From a checkpoint of a small mixture-of-experts model trained on Wikipedia: vocabulary 32768, 95.6M parameters.
Below are experts of layer 7 (counted from 0) of a mixture-of-experts language model. Rows are named router (the router's row for the expert), gate (a neuron's input weights, with its number), up (a neuron's input weights, with its number), down (a neuron's output weights, with its number) and show model dimensions 384-511. Each number is 500 + 25 x the weight over its row's rms, rounded and kept within 0 to 999. Numbers have three digits each.
Before each expert's rows: a language model's description of what the expert responds to. This comes from a sample of Wikipedia text that the model never trained on.

# expert 7
Description: Function words in ordinary prose, mainly the, and, commas and his, as in written and directed, or Chapel Hill, NC.
router:506520486520474477494542466504502513512467517506607493467505504528493470520476475507497442516552508481537487479514505508484516540524509505505485504500491447458459501490543469508458476482512420495487494519486505518504543460502510500470533499491484449476487477503455481564472480531514507486474500475471478462473568499506505545508531511521528506521476474533480484521509498525489518465499
gate0:462477496492464513490515532450472497490511536535503536521503454483487445529499470570529498525490482506545468519527515496512475515496522504551477503514505496476477533511491471488521536489511513495478471504455444508493529520496458510493525531522522454498514517544510531531487533511539500499443478500498508498488512490494521485517518491514478495477485458512482459499535490494506500488457
up0:474487508527470508501487538489526489536542496509478477539514514519481471495480528485495487512511518466491534438462564513488468551510544469537465463498487496498492500499489492494493525521525503482506499471525454537517468531493477493509502500508517564461522495474522502480543461451518521496459533505550495516527483524566520557522541460499537522474540478504534507476503505482547542492480
down0:518455506508465526468505506475521466517484464499503463535449489532448464528499488505488509529533484500489486535531565523507500497536513461524521495451502489514528487534506506560464460485537528517505494494498488537491496482444503513444482519522486481502479560483493494503511496501486532496538474483472480511540504514486477499552532465509500497513544484540506512498470533469480471452477
gate1:541521501522500506460540467503466519474447484492566517492507485496533488553484519485505493502495485511466505524527486507484462517477508511501504501491570508521523462527507469501529506476484529530491482531516482512515513548487507491510460515501518496485464471524493518537546523508503481463482487535534533488546493486499481475475489495507547514483489483501513478531498502522511478525501
up1:519518498454517476522538546510514494463499518483498487461480481495519542502507461495487492504506510514508524500518488544519482503490452496496546496555472485506536477493566501512498521508491518520516483479512508497538488517490483505524525529480525541494504482523472582515486450489485503519492504460517507543468498494460476487498470497488486526487496517450554492517540496486504488520470
down1:502523506500503519513487506496538479498501495479498506506493465483570496459495476515496510466516488498521456460500493505516487530481519482456485507477495495550489453461446469483474489531475479508514510468502498525514493465502502543511516457453511477424468549508500519544491517487513541527517459523469459491500502490468490485444505484481468497502462546514509530480490516489523569496506
gate2:463479517518470470523477510517490485551495548525504464466521521534515496520482504485504495536510479489457529537488439467509480525485508497519512507540482511513459508532519539527501536549539556495526505472514534479461524522456517447462530503487519519491471578475500492533529484482524516491471521515483469526491500531529479491496496495516510503516442504518526510511474503498504522514502
up2:505507517500502521481482485501496499502533556478495489437490525504494502444502500501552483480499507488472521518457446520518527474502511484542461552500489526523515526475486472496490523521507475499550514486510519536468505517481436504527454460473486478456485519465508478526497471507484469524493515546511533454483495462523496506493469447488465536512512495500447528505478507507520470494458
down2:509486508497545498515496498484538510514486512522508451507515551488492497500519539509503489500474503536497465523521476443553480499537495518496480483475467516447494521486522527522462492499525501480503550510459499510508525520480492451459538515494461510490511521524440463500545524485496471494520487490530494495464524506486514485499470550482576501510499557488555485469514514503492498533482
gate3:508495482489491463484554502438484501497516497514501486512501516487536459467522498464518474512497491485479510479500493532497524527493505493484507499488509546535473507528531491465474498494483491555463531494515469482520500478499465525485501468501510534493550496492480569519489501512537547491498497517489509477507470515517523526494547527433527486510509465507524515509503521490538501465487
up3:516518554481463530479518555486492473508506503463507454513463527505466493487459502542506513461515487551450527495478483501481487486530516475476465495509484516506479518432506491476543509542486495469497475534507487466533510532525535489509504489485555482530472509472506480491495482488518434544484539518523489451492512442501511496487497488519530498483437525497495440547471500484521492504467
down3:457517473479525528483509520482524519492523500541486495479498498491540516492497468509508491500497528483519477491501489489477523458479479521516545467525510468508549461520504502501487503483490507507487502545501452483518499455491490495460481525511529488540520448546530533476484456522502507526516489556507492485540518511496550471480513517458467487518515488476484501485507474511524516550491
gate4:486496512495522511507525485470483485479495482490535510485479547486547496494499482497517454497526491483458479538437485492476509552507532506504500475520514479552493521499563533514528512519501513468506487531522434526496532529560483488481542499499501515496494529505521483488530526470520495494483499464518526489504524523468506515492479442508479516520480492512499480504516486516548527513550
up4:540464519571481509490466486524525488518511466478465494529513517536484500517489469471526520446485481485510469476502508465515523480478482478477516493478503481474505536519527497561478509499486522499463483465481508468506480462494535539519497478486553503556530480508508464522473487446505514506467521512456495475527488509479572515452502514544509477462494509473504506477482503487490429467534
down4:525525495481521508502504493483521440520487487501480481459484539531478476509451500489462468498510499513509483528445497479466473482478516515508483505492526467532504498537471528487523467518525434571466529490487471504461510515438512485477482557495507551483525489452521470477450521478488500555460442520499524494461482487475464527446477528479486523499538486488479471493540487527500476526494

# expert 8
Description: Year prefixes like 201, 199, numbers in stats tables, units like ° and /, and in within measurements such as 0–60 in 8.1 seconds.
router:506521510480499525482528493510517484512468512423545511501502468505492520506519456506496481492541511448525475484478516475496523544534522472466523471531501490447506495534510505489487450481480516535488511465515545484529541511501498473492511531519470464488451500510487511526486460475514483450490492465500525494455489496493467470485516496524457466485470481530514516454527520496473496491536
gate0:509492503528482516510475467467510521528438484495510501477519521508523545490501502471491524474447510506523495508522518561465508514541528549495487525532517516498542486514475515477476489489508424488501466492504521497490481524515496500470525526470497497483530493484526478499501540464525475516491499532509521507519570547507470518507499517493469504488528516502519480500540502499461524499496
up0:513517477474509490536507479518469490493538484520482532485492537496516480465503502462481490494522505548528530504516540458518512471499484525481518511455418465558501503543491509518506551461438537467518506535499484510487502486471494497533506487517459505485478512512529496490504502548490477525542484510490500463464468490506439528499506493520500493506509515472497486513513543470477437514481
down0:489509493521512521504518507497500514543494513492513484508552506512510502525501511534460521450530492490501486453498514524508494469531478466461503508541460491552517541517484539535476499436508443532465508516463503537510517522514506537545476458539491462526512523493484542494568462481471495486498527487572513511420535500531519501481480497505510494555498525502533454476478547475475471527482
gate1:464513481519500524502508470496538469467496471527458475544507486526466508502499528489500471484498497497532492509515541471522468500500482490515481508509472484524503469494478486515501484529487491502478509511509457456504507538545521470524477535470518477475504483527520484489481535561500489508477495519533514500490510468496526490517463477475489500480444505516512482555510497486472480502499
up1:529515527513560499505479528490493519487467511466520518547486517496500477500451521515519449488528509512546472482539454462534541486510520493480487527509512500510479474486468491542444530505522547456498478483486500552463449494526512510504494464497482517477506568513505514445511499507539495502508534455521465490504532486484481513505507471479476520556495492454523481503486505505512487554534
down1:508510461546488531461465485467509469502500480484466473477504507493448489502485498470507493508523530516445503509575542500492507495497445487507479529463486503470550469552469538520510512492490475505494465446498493496472569521549513502491521529494527523474509537493505523508456512478510499496500537503467482519498513479461483491523517487458494512566516526506515493519464487532487496509512
gate2:521488496456498479497494496570504497515463494488522516494527488546479513508488506535500515526497542483456498449531501482512515529500469468542502500492505484482505522523453484502539450491513520476548483490476505479506489539480502532520459465553492437449519533542492476495471490531526532494484554558509513532435490474502494491500499505505474454531483522530527497475508488469508458500510
up2:486484486487463492474517492508484566501518519510528464506516501546514506501508496462514524490524524517482496510485506533494469489526519531525503492531480520548527462503473533512461536555478513513504496516516505482537492527512507493512472475466468494521500502497492498449517543498491505500491502502475512514493532500518548488552525475549522492497484516460443548512487498462476481477516
down2:470477583514509525533463495525521484473468473434465509487514460485491507532533467482502507520512472479518524499509474496486448467535506524465508488500521447461496528494508534478473510477517512514495469449503467460505483488523492499539499515464515485487480528499488507481509520495521464535522513509473456488520503491484520497480510512488468487506507461477527538543503508515550523489521
gate3:490449521478495468505526483549540482506490475450537496512525484513487464529527484516527500539561507510458477481502493487509500488564503450504488518510478485458479511523546461533454464522514495467513509452531501518550493519493481460501512519470479476438494507496516456492540507511511533523470476476510512524498495537474488519457529504462517544480528490493506491482488509506488542516483
up3:476482519497534524491542477493553522529468487491475488509476529476513488501485516453508505487545489484487524510471521503513518488522492483496536547513470506511548520514533460537467427470484515464515521491507487480524462526506526495533494514503492528513520498503483538546535441527473446483520535468497450505475516524528460473481521478446480501538520446468474498530481531492511541521465
down3:514462532540501541507470498546469523469466501564476487491485516465545528467494495533487489540507525529526513485513474504521526541475483507493479506516464462472461518504471482479510544519471486499479469525471467478499455509526492502508507499444496521473504485473502469487493492480545517486493525511497465493486501510553497529540493462494503495503514454518480484508517507526510494515494
gate4:528450525490511513489491520512466518465486529505505466461532485485458489472489485493513487496499533475498525508500486511556532543529502513511502508489510496519540499486491513474540470498479463497528507480553452534515502508498545480484493482499543472534490477532492484525513508532494485468494507515528498513521460465517504473479528487557501456479508521488530526500495517454480495487544
up4:535491427458526467476494516486516497489568494519473509483437489458466477495501511553529494449446470499522546460482490518449468494520498467512466523523455468492513519488530490530498490509491535473513541514485512496525508542516520454457490503466471493544504485514499495496522509454514520513487519501492497453513474473519514504515520436505486500486532541484524531530476531480463561516512
down4:483500532539468506483497493519503501498519504478515526505478493513489444501499503521535525529496518500488488489510441511475453520473509511490474507488504486516480482514523482507536492506485517525500561452491485493507457506519527484486505495494474479512523504545484496527521545490528494535506485503532506453532510484471455544532518501537467507507447494497516535513549517512529473466513

# expert 0
Description: Word pieces inside or starting rare proper names and foreign words, often single letters or syllables, such as Barn-h-art, E-par-chy, S-igr-ás.
router:481499494542514503528493456512469519480478527493506509489508533533484533448477462455541484491512527481513514480490498523525523537501531469492480447513512489477493471498490501467519518491482514471471515477489477488517538484495510477504553521514489484472496498501547530509469465520474465509492491465474468493482515528539550516499475529507503499473467537477524536477480527550493511516535
gate0:511532497496469569457489490457507491507525479481432515500502519508469491519472519448506433486484495531576487493483488510509527468492524470516515487514481550557562521484480489468530527493503468474509511514475525505480505493469464480518499477475556565463477455501483468483544518508499512508493476512511509518481499493454482489505489471485491452508511486507522471543444504464536535466500
up0:511491454499475512471475534469485513472510531482453524468513483489548533506513493511476493498491475483558471484503512439465507501518479511496481446487488541502524470491513498522506511524484467483501500482500507486490464524543490498480490529471508507503471519470480525483491488515498476539503553488493480472527489533509558484506496523492548520546470549528479473533493486520514493550507
down0:463539490539507509493479458429537516458492514497451518528557496461491509505488486534559443465505475472505518502481565496430484497514479501504503500477513525516536481518500499491534533442490493490467472476511506493468485529520522502486498514499534482530491510503439529522512458489468487536472501501497497487512512486558489499505465496482480494520486511492508482565483515493502462501472
gate1:510451468521508492498505512532523484546512501549473482495480501528532483464453550489467498472481520478503519544487502501493432495433508489472469435506498496528502538503485539509523504476490512477525506506504496479499541529498506504475518541458477493502511530493517495488543498478510467508483468509489507460512471513501519486463503529466484537482500508532477503496473443492492570485510
up1:510510470472503543525462555504482476483509492531511516502504538500539511454514513512491519483525486499529464504507506502487493468465492484469503531483506483483493515532466533492510528493481524483504519452498492473458519504502526496480497452513478500504503523509488496512527469502533475503493548509507495496511485520513484512529557502482487443495492526529484534503464468477489474485552
down1:453523494475532491522500531484496470482505499474510516507496477505520511508532471490473496553525501515476485485523506496503531474514489511511461474505458494523504482511476491454520494435522547560525513460485520493511504520505487488470538508461514492506527504478504481478475459503473465476478486535472529514497492537477479522518530534492557514455499535517494492532524519505524468490549
gate2:503508487462526475462538513490482521514495464499535519509463515536492457518492481464502484467502460515511527503497535503550547510507524527524506504503498489531512551507521469478514491460515535491491485464491495419498472458522497487460512480511491487530487481435489476477517489497504470527508503500505466466533506510514508476505519472528457472519493534507508517501448506489496548499515
up2:510502528488456468500496532542548510498513455509504513532486515534505468524476463486491523517509518473474530504467496483474486526510544515511531487507485467506567516505534515478559501523512485438489459469515472471509491491541495534514502509491490514502480499470458531516485493475526488533507508520508468539469472473511490454499511468521497489514513494492510508537522473464535572551465
down2:476516503499530477502489511486517481470530461513489483484537488520518452481514504492523519537506492489508479528525507458486512481487516563505497529508500471522487497501467515493518524517528513488532490498524504481475466540491471503520555482538531512490479484484524560511513511513480500535513476471517464522471485525507455466565469538449473531470502486514486524489517502485509478530525
gate3:507509529517478518481497514529535508529541536504533513492494510503469497521460489496531494489496495468485517467460479514492485525502466501481485516492488467502499484488524478498538508520528518528465543494481508489485477518472523514494531551463484525534481489471481472539500555516501525515501483512474485550487526516485528497526527541504539564455487500487501512511520504515488506524504
up3:529499467509528504486536528459527558509466516523497524481504527489511466513547480483478490482463532528495490512503505539490492500467520493538522522463485513509537507482453456510523532497500459517501491494474512476493504502508500501503486495507500479495478498457560553521501525518486487490483541480474521483530589503494512476494467503517484481534547518463503492502517522481512512478475
down3:464501522520502477487515515458511497508535470516501468489476491517530493480507502485475522510514520474498476472541535489451514531471523492476513495529530505467463532462473497518513489513524516478500478458501505500506511497540497497519477505450484505509508516466481492479498447473468483498478546520483550511482498537499515534468493503481452520506526512456525485472524486558533503442507
gate4:524484475511498533477529519497554441510473508497528536533523560538487504458513551508505518524497514481518509460541481530488507497494500492497505519527498506485459515498499504518497479489511488461519521462548522496490488513471547499510469502499463478504482525494545537493483501489499501500527504509500538496527483479484515510547516559545530496501524457490437501468545479485510462486477
up4:463538505510534461532503536535528503519492508480518544509545499518508495498471528475505478554488480483481516455487511491531510527532532482509472508566541490479488494512485483530532508538517512510513501516503538477484477482515521489524502519506526487535502528453504501486512516469523501468475509506498483497522514504474525526485482526472549452530502513480498466504496480503519466505450
down4:524473505535474576544484493542529494483460537483439478486482502481495471485502515474531479543480504514492528521544506508528506456477511484511504462539515466515487501469448484504522558494505481469514471468463509502550500500461558502538511534541489523561493507484510476457505516539508485439481531479486494558496439507527488473478479502432489525534483503505497454501523460480514512489501